{
  "d_expert": 96,
  "activation": "swiglu",
  "normalize_top_k": true,
  "routed_scale": 1.73,
  "attn_scale": 0.125,
  "tie_embeddings": false,
  "init_std_o": 0.0442,
  "init_std_up": 0.0442,
  "batch_tokens": 131072,
  "dataset": "wikipedia_en"
}
Below are experts of layer 4 (counted from 0) of a mixture-of-experts language model. Rows are named router (the router's row for the expert), gate (a neuron's input weights, with its number), up (a neuron's input weights, with its number), down (a neuron's output weights, with its number) and show model dimensions 0-127. Each number is 200 + 20 x the weight over its row's rms, rounded and kept within 0 to 999.
Before each expert's rows: a language model's description of what the expert responds to; "gets" lists some tokens that make up at least twice as much of what it gets as of all text. This comes from a sample of Wikipedia text that the model never trained on. Tokens count by the router's weight.

# expert 1
Description: Pipes, spaces and line breaks between numeric cells in sports and election tables, as in squad stats or race results.
gets: " ", " |", "\n", "T", " also", "%"
router,226,203,179,204,174,172,181,184,182,198,200,200,213,217,200,171,205,194,227,212,224,185,183,185,174,162,205,211,189,198,201,224,187,208,179,220,204,174,220,189,211,203,195,188,199,200,212,179,175,206,216,221,206,202,166,198,189,166,190,176,187,175,192,204,197,217,234,214,171,229,231,189,237,191,227,184,199,197,201,197,217,207,168,172,186,165,195,196,218,190,159,188,187,222,208,219,171,164,189,237,181,169,181,171,228,220,188,227,206,194,177,183,224,181,236,192,169,223,183,194,175,231,229,238,183,170,216,185
gate0,216,227,181,210,230,191,187,243,192,193,180,196,197,222,194,195,152,160,218,182,201,206,210,177,224,243,177,235,233,214,210,215,174,207,209,191,199,211,208,176,221,221,218,214,203,230,222,224,178,178,206,186,229,190,203,190,212,174,191,211,196,164,197,187,201,227,230,193,196,205,233,213,202,218,222,208,196,200,195,203,207,210,176,177,197,179,211,185,208,211,219,195,215,236,233,202,205,208,200,202,195,213,196,191,180,227,193,214,231,200,191,255,223,229,216,207,190,240,194,186,150,214,212,173,186,162,213,167
up0,221,194,173,184,192,235,198,234,198,210,178,193,186,206,207,206,168,191,200,181,212,252,193,185,178,212,205,211,216,196,213,197,211,178,202,178,170,203,190,195,210,204,170,165,240,178,250,196,206,204,221,166,203,172,191,201,168,185,200,192,161,230,189,213,171,199,192,197,210,179,212,168,232,179,207,168,189,230,211,189,188,169,173,229,220,197,216,219,212,210,225,206,212,190,227,182,229,170,210,179,199,226,194,194,203,202,189,208,180,178,232,209,185,145,204,188,183,195,236,222,202,202,203,196,225,231,197,215
down0,207,195,210,195,187,169,246,206,188,218,180,184,203,211,217,221,209,216,198,225,201,203,210,188,180,187,203,203,191,230,186,208,219,177,203,200,192,208,204,219,201,176,217,204,183,208,201,202,214,196,238,222,168,214,206,192,195,202,175,191,196,249,178,191,177,210,233,167,211,204,217,203,218,174,173,226,179,183,187,241,217,203,221,221,210,198,161,235,170,207,171,200,201,202,188,190,156,153,233,199,174,190,194,206,189,239,208,188,236,171,218,228,231,215,222,180,198,172,201,194,182,239,169,171,200,203,174,197
gate1,229,205,171,203,206,177,172,209,209,187,193,204,189,196,190,181,207,186,265,203,163,193,190,182,185,192,183,200,187,197,225,203,216,214,191,196,214,204,228,169,175,256,218,201,249,164,204,213,211,171,168,216,185,195,195,194,203,238,204,199,223,169,188,177,214,205,180,226,195,251,214,211,223,231,207,186,198,213,166,195,200,167,179,184,181,189,200,174,204,208,196,178,174,180,214,188,174,198,171,224,208,195,225,213,176,230,186,217,210,217,212,196,221,162,224,214,187,228,205,194,178,191,205,191,209,215,217,188
up1,194,221,192,219,179,203,182,186,210,143,192,194,205,195,227,203,170,175,189,221,201,198,165,199,194,192,180,241,173,187,218,177,168,243,212,179,219,206,221,177,179,219,224,158,194,194,209,185,234,172,191,216,204,205,212,214,168,183,208,234,179,199,202,208,197,162,209,219,210,216,201,201,212,213,208,222,188,219,173,211,182,204,185,198,214,178,203,176,207,197,213,231,215,190,232,188,191,177,202,176,198,172,175,177,185,192,227,166,239,227,196,201,204,148,188,188,204,196,236,181,202,179,194,171,231,217,205,197
down1,179,211,229,227,230,179,177,197,190,196,213,214,165,215,165,204,187,188,190,222,201,214,188,211,203,168,212,202,246,196,178,207,200,197,199,193,176,207,165,181,201,185,185,203,162,168,225,223,228,215,190,224,129,192,216,233,205,209,201,191,191,197,176,224,225,178,159,198,207,229,205,189,186,206,208,192,187,245,212,168,208,206,183,200,208,203,182,226,206,217,198,206,198,193,214,190,199,175,175,180,174,214,221,180,194,202,193,218,230,193,204,181,259,204,202,191,248,224,205,217,197,192,188,185,223,209,202,190
gate2,255,198,196,179,204,207,184,212,163,188,214,172,202,182,220,191,197,217,196,182,220,211,195,167,206,190,213,197,221,194,201,186,175,177,203,182,203,182,210,186,225,188,152,208,221,213,218,203,209,185,195,181,196,176,206,241,164,191,206,205,163,190,220,202,178,209,182,204,172,228,208,214,181,209,223,174,226,229,229,191,193,197,188,205,185,238,156,193,220,217,192,214,209,202,205,225,191,193,211,188,166,177,221,195,171,210,216,205,185,183,184,198,198,156,239,201,138,165,187,192,198,177,204,190,228,180,212,177
up2,202,233,198,198,209,228,182,185,220,162,200,221,208,218,215,236,171,207,181,264,209,218,206,189,196,209,200,226,220,178,203,192,214,212,205,195,169,167,193,209,169,229,196,186,223,216,214,218,186,193,187,208,201,208,202,163,216,174,200,216,224,210,203,208,176,232,228,222,234,174,188,186,179,180,199,214,190,208,185,193,195,195,208,195,153,155,222,203,201,195,214,211,167,177,194,210,212,217,210,171,182,211,197,239,238,245,197,208,179,228,192,203,186,240,215,190,168,198,196,202,208,184,179,203,172,195,229,205
down2,224,223,219,212,202,219,207,214,213,200,195,218,191,212,234,166,183,200,189,228,219,231,209,200,202,212,201,201,212,221,163,284,177,210,209,243,208,200,166,208,184,189,184,218,192,207,217,207,198,223,186,196,190,199,215,172,181,204,196,169,192,166,222,179,225,194,197,205,233,205,192,192,157,191,163,189,210,154,198,206,205,226,232,145,177,190,207,187,188,202,212,198,232,193,195,210,224,217,220,226,217,218,197,204,203,224,232,243,193,196,213,179,217,184,210,199,205,182,198,199,197,207,186,214,189,178,184,200
gate3,201,206,159,230,172,196,210,230,189,213,197,197,193,232,208,179,220,194,233,186,218,184,192,162,154,174,199,200,212,220,214,215,189,208,193,197,192,173,206,180,168,193,233,178,200,197,207,204,195,202,257,233,175,172,169,217,168,211,211,177,192,180,197,176,183,166,227,160,165,205,238,201,194,223,200,227,230,196,228,199,216,179,194,213,168,198,199,220,217,195,214,175,211,185,224,210,188,182,219,214,199,176,217,203,200,207,207,210,204,208,185,205,182,215,208,234,203,233,152,203,202,220,216,187,215,223,207,195
up3,209,192,195,180,213,203,223,217,204,191,187,222,191,166,226,180,213,228,197,221,187,209,203,174,174,236,225,177,188,203,198,204,213,170,214,175,164,197,220,178,194,190,174,251,224,247,185,189,212,215,191,183,188,224,201,219,220,203,217,197,200,207,211,170,198,203,204,217,213,214,207,178,209,213,179,226,188,228,198,168,210,200,172,187,186,241,205,213,233,210,202,182,199,172,183,209,189,201,221,197,234,243,184,196,200,244,218,242,223,176,193,205,188,199,205,212,248,227,195,185,198,233,159,183,205,193,217,222
down3,205,150,195,197,230,217,206,194,197,205,192,175,191,184,230,182,193,225,220,209,216,203,219,210,186,197,204,179,208,171,189,194,198,202,214,194,185,223,220,199,207,192,200,216,186,224,194,178,195,223,199,209,178,198,191,169,144,196,163,227,160,179,201,179,250,152,229,173,200,235,184,186,204,236,222,169,207,205,205,135,181,195,197,169,192,219,164,196,226,199,195,195,223,216,204,199,190,208,197,225,225,205,212,212,188,201,202,215,203,201,225,205,205,220,197,198,216,163,210,177,160,226,196,225,207,212,193,208
gate4,169,189,190,182,179,178,173,216,212,194,202,213,199,167,230,186,208,166,211,191,225,171,189,213,172,225,188,182,194,187,222,223,198,170,184,208,216,209,222,191,193,198,190,186,198,202,192,201,225,221,174,222,193,227,174,203,192,186,221,182,191,170,227,225,198,221,210,236,158,202,197,201,185,215,179,204,221,166,216,219,232,217,213,165,178,209,211,232,240,200,158,218,202,210,183,195,208,186,225,201,211,183,225,201,201,191,152,213,190,174,168,156,215,191,209,210,199,226,162,217,210,220,210,219,231,215,219,173
up4,153,199,233,235,191,192,203,224,236,225,256,166,211,213,241,209,182,237,199,194,213,201,213,182,169,211,196,193,184,199,191,192,197,214,201,174,202,201,211,164,221,177,213,200,217,171,232,164,180,222,215,244,197,188,221,168,204,183,186,183,219,195,208,197,225,222,181,216,221,218,210,218,197,210,206,189,202,192,195,174,199,231,174,168,201,198,193,198,204,187,184,198,208,198,220,211,242,216,208,188,186,202,211,198,188,188,213,226,209,230,215,183,192,238,195,224,199,185,208,223,215,184,223,151,218,205,191,237
down4,206,185,192,217,218,182,195,150,197,204,173,195,182,241,180,159,188,199,202,174,206,193,179,182,180,214,188,211,217,205,214,226,177,198,196,216,188,195,228,207,231,176,210,174,206,203,194,217,221,196,190,182,165,200,197,177,212,188,191,197,220,267,186,174,203,191,210,183,201,164,162,203,195,217,194,204,179,190,207,212,182,217,166,173,203,176,213,181,220,203,194,201,197,192,179,187,193,204,170,229,162,220,221,222,197,183,207,194,198,207,207,225,219,201,173,185,193,203,198,182,208,226,228,217,202,218,147,136

# expert 31
Description: Commas, including ones fused with a bracket or quote, after a noun phrase or introductory date, e.g. In 1923, the Negev,.
gets: ",", "),", "\",", ".,", ",\"", "',"
router,197,227,212,195,166,188,195,209,151,182,221,197,221,226,215,219,177,209,265,206,209,204,202,177,139,161,204,202,203,174,196,226,184,195,197,211,200,184,202,195,196,199,191,217,198,182,198,220,202,195,190,214,216,191,202,230,193,207,180,169,183,148,199,205,212,196,214,218,165,226,206,201,220,211,244,160,199,194,211,204,258,202,178,176,210,201,186,221,201,192,197,212,187,193,190,204,190,168,188,199,207,213,197,167,217,195,178,250,226,204,173,183,198,169,200,199,193,217,215,222,205,214,214,207,170,210,193,177
gate2,220,178,204,161,220,176,204,231,212,209,215,208,211,166,225,200,198,208,211,200,179,221,178,210,192,192,202,210,201,206,221,205,200,210,238,159,193,170,206,215,213,193,188,217,224,195,212,182,182,202,199,181,213,192,206,206,173,195,224,184,209,203,247,223,180,200,184,169,177,214,188,211,180,175,229,175,188,215,204,192,215,190,181,217,248,172,210,196,190,237,189,235,199,172,165,143,215,218,152,200,212,166,163,218,190,193,189,194,184,181,187,213,203,219,219,199,215,185,171,194,189,238,159,197,209,208,207,214
up2,192,221,177,204,193,215,210,207,205,204,192,200,202,213,196,215,172,192,226,210,176,215,221,210,210,187,232,225,186,217,191,197,245,183,172,187,218,213,213,160,170,205,214,185,210,225,183,238,216,209,184,223,186,202,200,194,210,243,195,173,219,194,204,195,233,194,184,215,210,227,212,219,228,239,172,229,235,174,190,231,183,194,243,193,163,195,194,187,204,181,191,203,174,173,240,248,192,178,198,219,200,236,221,174,219,200,193,226,214,217,226,217,221,184,194,219,202,177,182,193,193,210,205,163,187,191,175,190
down2,205,193,172,161,201,185,186,243,179,211,216,203,170,218,211,176,194,202,226,203,164,216,183,228,206,195,198,231,200,182,218,209,214,204,228,193,228,192,215,219,223,243,208,204,220,189,198,178,224,237,203,202,176,178,198,207,190,199,221,195,210,210,221,180,217,213,212,183,182,255,211,209,184,187,211,160,211,232,196,178,172,191,218,214,202,179,171,179,204,240,183,172,182,214,219,205,171,191,184,184,219,187,219,188,197,177,180,190,217,219,182,231,218,204,193,218,205,208,170,191,222,183,147,215,209,174,226,173
gate3,214,202,222,164,172,206,214,213,193,200,196,177,201,176,192,202,211,202,176,199,175,234,135,184,220,155,189,219,215,183,248,213,220,190,191,196,182,235,212,171,196,216,181,163,212,218,217,198,190,210,170,202,232,187,215,162,192,218,217,181,215,208,218,186,168,191,171,193,218,196,202,197,218,188,169,184,250,198,192,153,191,188,215,217,191,209,210,217,198,192,195,189,212,207,267,196,221,182,225,209,210,229,205,208,179,189,216,190,213,196,208,192,200,194,197,201,221,207,184,181,204,195,203,177,224,230,204,183
up3,208,245,195,189,188,243,194,188,184,181,147,207,184,210,188,198,179,186,191,174,166,196,226,202,203,219,153,208,191,193,201,205,216,218,224,201,211,151,193,195,197,195,202,180,196,210,212,193,184,231,216,200,231,222,181,130,211,199,177,178,187,187,235,185,170,195,190,195,208,227,177,200,185,198,191,186,147,211,195,193,196,217,183,155,191,240,233,173,219,195,237,221,188,196,162,197,199,192,221,190,170,185,193,198,188,167,208,203,182,202,208,212,201,219,212,188,196,189,193,195,218,211,194,186,204,194,186,214
down3,191,165,192,228,202,165,222,196,184,166,210,199,237,201,205,237,212,172,191,204,211,196,180,181,195,218,186,217,218,178,220,185,203,199,211,219,185,216,219,226,184,196,201,215,188,222,197,215,213,174,193,205,210,144,216,206,185,179,184,237,199,201,203,203,217,153,175,198,197,188,198,172,207,227,200,222,190,194,203,202,201,196,193,200,175,150,201,203,205,216,187,238,184,183,172,201,221,193,188,221,192,222,216,177,215,228,164,166,202,198,219,231,201,173,211,230,188,221,186,212,181,172,190,248,188,237,211,158
gate4,174,179,168,201,172,205,205,187,155,238,198,201,189,178,210,206,177,202,193,213,160,171,207,185,235,223,234,206,200,208,187,217,173,175,159,199,190,162,207,222,192,214,194,159,204,188,195,172,224,163,203,185,176,197,205,199,188,197,201,219,226,176,195,185,207,200,222,186,188,214,178,154,216,218,187,193,224,200,188,181,198,206,197,206,197,210,184,216,224,174,219,201,191,162,189,184,206,193,235,171,195,175,216,235,204,221,193,173,187,226,197,174,246,233,189,207,207,201,170,212,188,189,242,191,191,212,184,192
up4,185,220,215,191,207,230,226,211,238,211,179,204,198,206,181,209,215,174,195,176,198,200,189,218,220,204,166,178,189,193,231,181,192,238,227,212,195,234,213,216,215,201,192,211,212,217,191,169,197,240,208,179,209,225,210,198,217,208,205,196,191,236,209,186,218,185,190,181,226,197,225,260,182,230,206,216,145,194,209,179,197,218,210,189,229,196,193,178,189,219,201,208,214,217,177,218,171,194,172,223,191,212,192,202,212,157,179,166,194,188,204,226,190,188,190,200,180,178,189,172,215,217,136,211,207,217,187,223
down4,167,191,219,175,218,198,200,216,192,203,182,185,224,167,255,226,198,177,188,188,166,178,207,171,207,222,193,223,217,184,210,174,175,198,185,171,173,211,203,196,193,205,208,175,173,190,191,214,189,194,158,219,168,193,191,180,190,190,202,191,188,206,178,181,223,211,191,164,205,205,166,215,165,207,186,200,206,225,192,214,201,174,172,202,172,197,218,206,228,172,230,172,181,196,203,182,177,217,224,218,213,211,221,194,192,208,239,195,208,240,151,218,197,214,180,213,220,218,204,205,179,187,232,228,221,226,180,172
gate5,181,190,191,172,184,179,247,238,207,226,208,189,205,214,206,207,177,191,196,215,201,193,194,197,214,238,202,197,220,196,169,193,206,198,216,206,216,177,234,198,193,216,204,190,211,169,188,148,154,226,200,208,188,218,199,159,215,183,229,191,188,171,220,175,178,206,199,232,194,197,215,190,161,196,206,207,156,203,210,224,200,225,178,163,198,202,226,171,187,191,213,234,185,183,219,228,207,212,190,221,260,209,186,225,204,231,189,229,199,187,250,207,200,207,199,195,194,202,219,233,190,192,200,198,203,217,207,193
up5,195,200,190,195,197,182,234,237,182,205,188,178,244,193,177,174,199,251,215,204,191,197,204,197,186,184,196,182,205,199,169,194,209,212,198,200,178,203,213,192,199,187,206,192,223,191,190,202,208,193,202,191,223,185,174,180,206,204,184,175,210,158,218,210,185,233,224,206,196,207,223,196,197,191,193,167,200,234,232,209,198,220,177,242,238,195,224,180,137,211,204,165,206,204,180,230,188,217,204,173,202,204,179,217,218,177,208,202,191,191,177,176,226,211,194,220,220,169,209,207,180,199,211,215,187,170,125,198
down5,190,196,202,160,147,241,199,213,203,229,220,197,181,189,193,162,205,232,186,215,189,178,176,205,216,186,205,177,206,185,221,181,226,197,193,202,202,204,213,182,172,214,186,193,211,169,197,180,191,193,199,197,191,203,189,219,207,176,199,196,215,178,206,175,221,196,215,201,210,207,215,171,187,162,245,169,189,207,216,218,247,204,193,214,209,213,212,177,171,225,207,172,184,189,162,181,215,193,191,180,237,213,189,187,169,182,207,186,224,206,208,194,228,240,185,220,209,214,212,224,184,180,201,228,219,198,137,215
gate6,201,222,234,196,191,200,201,185,202,204,208,154,251,181,162,177,197,176,219,229,229,192,231,163,235,199,211,211,215,181,229,213,197,182,179,214,201,172,212,197,211,191,189,207,213,216,208,183,207,220,183,185,201,219,192,224,207,188,191,174,193,180,190,179,207,198,205,211,161,206,198,207,178,175,186,223,181,187,239,199,230,192,220,208,159,232,151,215,202,203,210,225,181,214,204,222,206,182,230,220,185,237,173,185,218,215,231,190,188,203,221,240,209,215,197,192,205,157,183,188,181,167,195,194,190,218,186,189
up6,176,169,199,205,237,210,217,167,190,196,213,185,190,200,208,191,192,194,240,249,175,189,189,180,225,198,181,198,193,196,193,177,182,245,173,205,187,203,177,213,207,198,220,201,200,187,178,181,168,202,196,172,205,194,217,209,176,219,183,201,163,171,204,182,208,196,217,174,174,207,160,169,222,213,208,208,188,177,192,225,196,192,186,198,186,207,247,176,160,154,186,231,192,160,217,205,199,226,151,218,216,193,180,201,212,239,209,219,203,212,209,216,195,206,192,183,200,203,181,220,203,179,233,185,226,189,177,205
down6,207,184,198,188,216,195,186,177,243,201,219,192,211,183,226,212,219,234,199,154,202,241,184,201,210,194,196,201,196,215,195,203,184,216,208,227,206,206,175,198,221,212,183,201,196,188,204,205,195,210,195,228,183,199,209,178,191,181,190,205,211,139,178,228,179,210,234,193,170,198,200,195,158,210,196,229,225,208,181,178,201,230,201,176,202,234,229,186,202,168,218,222,173,199,227,213,203,220,203,237,183,222,226,212,191,230,186,160,210,203,144,201,222,185,214,194,194,202,217,218,183,212,215,204,173,196,190,255

# expert 58
Description: Semicolons, spaces, line breaks and digits that split values in results tables and semicolon lists, e.g. 180; 170.
gets: " the", " ", ";", "1", ",", " H"
router,227,203,181,206,173,171,182,184,185,200,204,201,216,218,197,169,208,192,228,211,223,186,180,182,174,160,208,214,188,199,202,220,187,207,180,221,202,173,221,190,212,204,199,190,203,200,207,178,173,207,213,217,209,205,162,200,189,166,190,175,186,174,195,207,196,217,233,219,171,229,227,188,233,192,225,184,200,197,205,197,219,205,165,173,184,167,197,197,220,194,162,195,186,220,207,220,167,166,191,237,182,173,185,170,228,218,189,231,208,195,179,185,223,180,234,192,164,223,186,194,178,230,232,238,181,172,220,185
gate0,194,239,225,217,192,206,189,170,150,208,218,185,228,202,191,173,227,184,192,178,217,175,203,187,191,161,214,205,227,197,183,217,190,211,197,205,203,181,203,201,204,221,202,176,186,200,227,203,175,179,228,191,195,169,194,213,177,198,221,183,184,175,192,202,202,198,233,199,172,180,179,213,225,179,178,202,200,183,185,224,206,208,204,179,200,197,211,228,199,219,218,175,202,229,227,216,190,206,190,179,227,212,175,203,184,189,159,210,238,194,157,187,138,184,185,205,151,202,211,217,181,187,225,196,201,182,243,173
up0,236,222,218,200,182,229,190,230,172,189,201,233,180,186,207,207,216,186,181,198,210,181,246,250,177,208,184,222,209,204,199,226,195,205,193,206,213,155,217,204,208,160,214,202,179,193,218,201,213,228,231,193,177,170,170,181,214,214,203,194,184,178,195,209,178,168,240,219,214,209,166,201,187,176,232,212,180,180,206,203,181,207,156,182,179,223,220,192,204,179,193,203,167,226,206,205,176,230,215,198,219,165,223,201,204,191,197,205,201,173,206,176,169,208,205,174,199,191,222,239,187,217,198,189,222,201,211,177
down0,213,181,203,208,212,221,183,212,224,224,173,198,216,241,190,200,187,192,201,160,208,171,188,211,219,204,211,179,231,206,188,206,202,186,164,185,199,184,213,228,175,209,198,222,175,170,192,173,177,181,190,195,217,215,198,171,183,219,211,223,204,182,188,199,226,215,167,215,195,196,198,188,229,180,205,166,220,197,203,210,193,193,212,223,221,210,175,211,236,197,207,226,188,188,223,232,214,244,187,176,202,212,263,185,227,208,195,154,182,212,214,184,230,207,228,237,173,185,202,222,212,201,206,227,203,238,208,174
gate1,197,200,213,203,211,160,195,236,173,207,217,193,197,208,213,173,159,192,230,176,230,197,204,189,187,218,194,170,213,158,214,213,190,216,205,184,183,178,223,162,227,190,178,177,206,231,184,182,219,193,209,211,185,214,189,226,216,187,222,186,222,211,213,193,197,171,204,159,177,190,208,181,186,191,247,185,206,179,231,192,225,221,172,159,171,165,206,197,205,202,219,176,215,218,188,173,181,161,199,200,190,192,207,193,157,234,205,198,183,196,177,210,200,208,222,178,193,228,194,183,185,207,192,177,205,172,198,162
up1,221,179,205,169,222,213,242,195,191,164,199,214,197,197,222,167,186,200,226,197,162,189,211,156,203,222,185,198,182,217,217,239,158,196,212,187,189,174,202,186,199,204,162,148,216,194,183,203,200,215,196,201,217,193,209,244,210,209,203,217,215,195,248,215,231,198,231,179,211,215,183,228,200,204,206,204,208,191,184,185,196,205,216,195,206,200,181,199,207,192,211,224,196,209,193,245,182,189,188,229,177,221,227,185,249,189,189,213,166,165,177,211,188,231,174,195,185,175,187,187,188,193,174,225,188,220,189,196
down1,227,212,177,223,196,193,180,194,236,171,213,181,191,223,188,172,207,230,206,224,186,179,188,225,173,185,188,175,186,198,186,204,203,187,205,197,180,206,222,190,236,202,182,201,214,209,188,219,208,198,215,194,159,219,217,176,216,174,179,171,220,194,151,199,186,193,184,204,230,209,219,186,210,212,213,233,200,191,210,172,221,192,247,233,190,196,206,194,196,217,182,259,200,180,181,162,211,231,263,196,209,183,209,209,191,213,208,226,178,198,194,223,197,168,197,204,199,215,171,201,205,233,199,198,158,201,204,209
gate2,231,208,183,237,187,216,201,162,197,205,163,189,224,214,181,202,211,236,225,194,177,195,228,179,189,204,192,159,203,226,188,259,210,204,162,190,209,190,222,199,188,160,142,193,196,171,187,198,192,217,204,198,189,196,226,208,178,166,187,177,207,204,212,184,192,233,187,201,198,233,207,192,241,206,195,210,202,184,177,205,196,210,171,203,185,198,199,236,193,205,197,217,203,198,220,182,173,192,195,224,190,211,201,186,191,183,188,213,207,235,221,173,214,188,199,205,182,208,208,267,189,209,216,193,173,231,204,188
up2,194,218,213,197,188,183,219,202,182,204,192,193,229,218,170,233,197,205,199,226,197,203,214,243,225,224,195,188,161,219,225,199,194,181,187,214,198,198,171,215,191,200,170,209,208,204,170,242,196,196,198,195,162,214,185,201,182,184,205,159,172,219,210,202,228,237,198,182,233,183,204,181,222,175,222,184,207,206,182,193,162,249,231,213,187,222,249,191,178,199,212,225,212,199,202,198,234,185,179,209,196,176,176,200,217,217,190,218,187,216,176,195,213,216,194,187,222,141,202,168,191,208,222,180,212,195,223,202
down2,216,196,202,216,214,186,220,177,234,184,150,182,191,185,192,176,161,202,209,208,226,201,237,196,226,192,203,165,216,207,191,178,216,230,197,195,208,168,200,211,186,212,211,183,164,216,181,241,202,191,236,212,219,198,190,209,218,187,200,162,207,183,203,223,191,179,195,174,173,203,213,169,191,177,217,243,171,221,201,211,195,171,201,177,200,230,176,183,196,222,192,227,199,209,202,196,215,204,159,191,190,180,209,167,176,213,219,201,235,214,230,166,236,202,197,198,188,200,206,209,184,177,187,193,195,150,193,173
gate3,206,228,151,183,175,207,186,194,184,209,200,223,211,206,204,153,258,211,217,209,210,177,178,207,190,179,205,182,176,202,205,227,207,194,190,200,194,222,209,173,196,165,181,167,213,185,191,188,179,198,191,167,202,211,190,188,174,227,189,215,197,210,209,196,214,176,224,210,169,212,215,223,207,191,226,194,215,226,193,213,226,213,160,157,169,206,213,180,220,200,200,192,191,260,207,199,183,201,194,190,187,218,185,173,162,186,209,194,220,205,178,226,226,218,199,234,192,193,155,220,179,208,198,203,222,229,182,200
up3,231,228,172,185,207,192,189,207,199,197,211,191,195,218,182,226,225,193,185,210,200,198,209,203,183,212,235,228,188,158,170,224,199,206,202,233,184,242,202,223,196,218,179,165,198,216,184,199,167,204,210,201,185,187,185,203,219,231,218,193,153,202,194,203,236,204,209,219,207,193,193,190,203,209,182,222,222,206,234,196,177,228,174,233,197,175,147,209,216,188,186,207,200,172,222,208,185,197,180,182,180,194,211,234,213,169,201,220,183,175,204,185,233,203,213,185,217,163,178,192,215,197,203,154,235,221,227,226
down3,202,169,210,216,198,209,217,173,215,235,182,170,173,217,207,174,159,191,223,208,188,208,209,217,193,169,234,222,188,230,206,201,208,193,216,185,206,192,192,201,209,185,202,200,166,213,199,162,207,207,222,195,208,209,211,221,175,173,208,184,169,169,204,203,209,175,183,215,199,186,190,211,169,205,218,226,203,172,186,222,210,196,194,238,222,198,229,199,177,135,228,182,171,186,209,185,218,214,201,192,214,196,237,223,215,180,204,192,208,221,221,178,203,196,190,241,188,196,180,177,145,169,194,221,196,187,230,219
gate4,174,189,217,205,161,178,157,207,170,182,192,181,213,205,212,222,186,204,247,196,217,231,183,207,224,179,202,209,172,185,196,179,220,195,171,225,213,177,190,192,201,197,180,195,209,202,209,188,198,173,201,213,216,207,161,188,213,215,229,195,221,199,210,202,220,224,196,245,187,176,225,203,203,175,173,211,213,197,186,163,217,199,171,199,165,197,158,186,216,181,176,187,174,225,175,230,168,196,199,223,185,203,182,196,185,244,206,210,225,214,186,192,180,197,223,196,202,216,206,185,236,184,252,173,194,223,185,196
up4,191,212,185,222,203,187,207,170,206,223,209,202,188,179,210,184,190,194,215,239,205,215,238,220,211,182,193,184,196,177,187,158,181,216,220,214,181,197,187,223,232,185,168,190,216,221,161,189,220,177,178,174,220,228,184,212,217,215,189,212,204,202,221,172,223,191,212,153,201,210,227,208,208,190,163,192,210,220,233,204,218,203,229,202,170,193,181,168,195,153,172,193,184,204,185,224,208,245,203,227,219,185,186,169,213,193,197,210,195,229,207,211,193,149,205,204,199,172,211,209,183,219,232,188,223,211,199,226
down4,196,203,177,196,193,152,207,207,194,231,224,229,241,213,199,215,210,200,192,201,230,224,233,183,219,204,159,179,209,211,212,170,221,201,210,190,172,216,225,198,215,216,239,208,166,185,250,208,216,204,172,170,227,211,185,205,183,216,239,233,211,202,194,176,191,218,196,203,180,215,179,218,163,212,203,218,213,185,210,196,241,203,230,208,209,226,225,194,190,185,167,216,197,198,211,188,174,203,192,199,248,190,176,190,171,202,205,195,185,241,205,175,181,184,209,196,190,214,218,223,186,231,199,189,183,184,223,205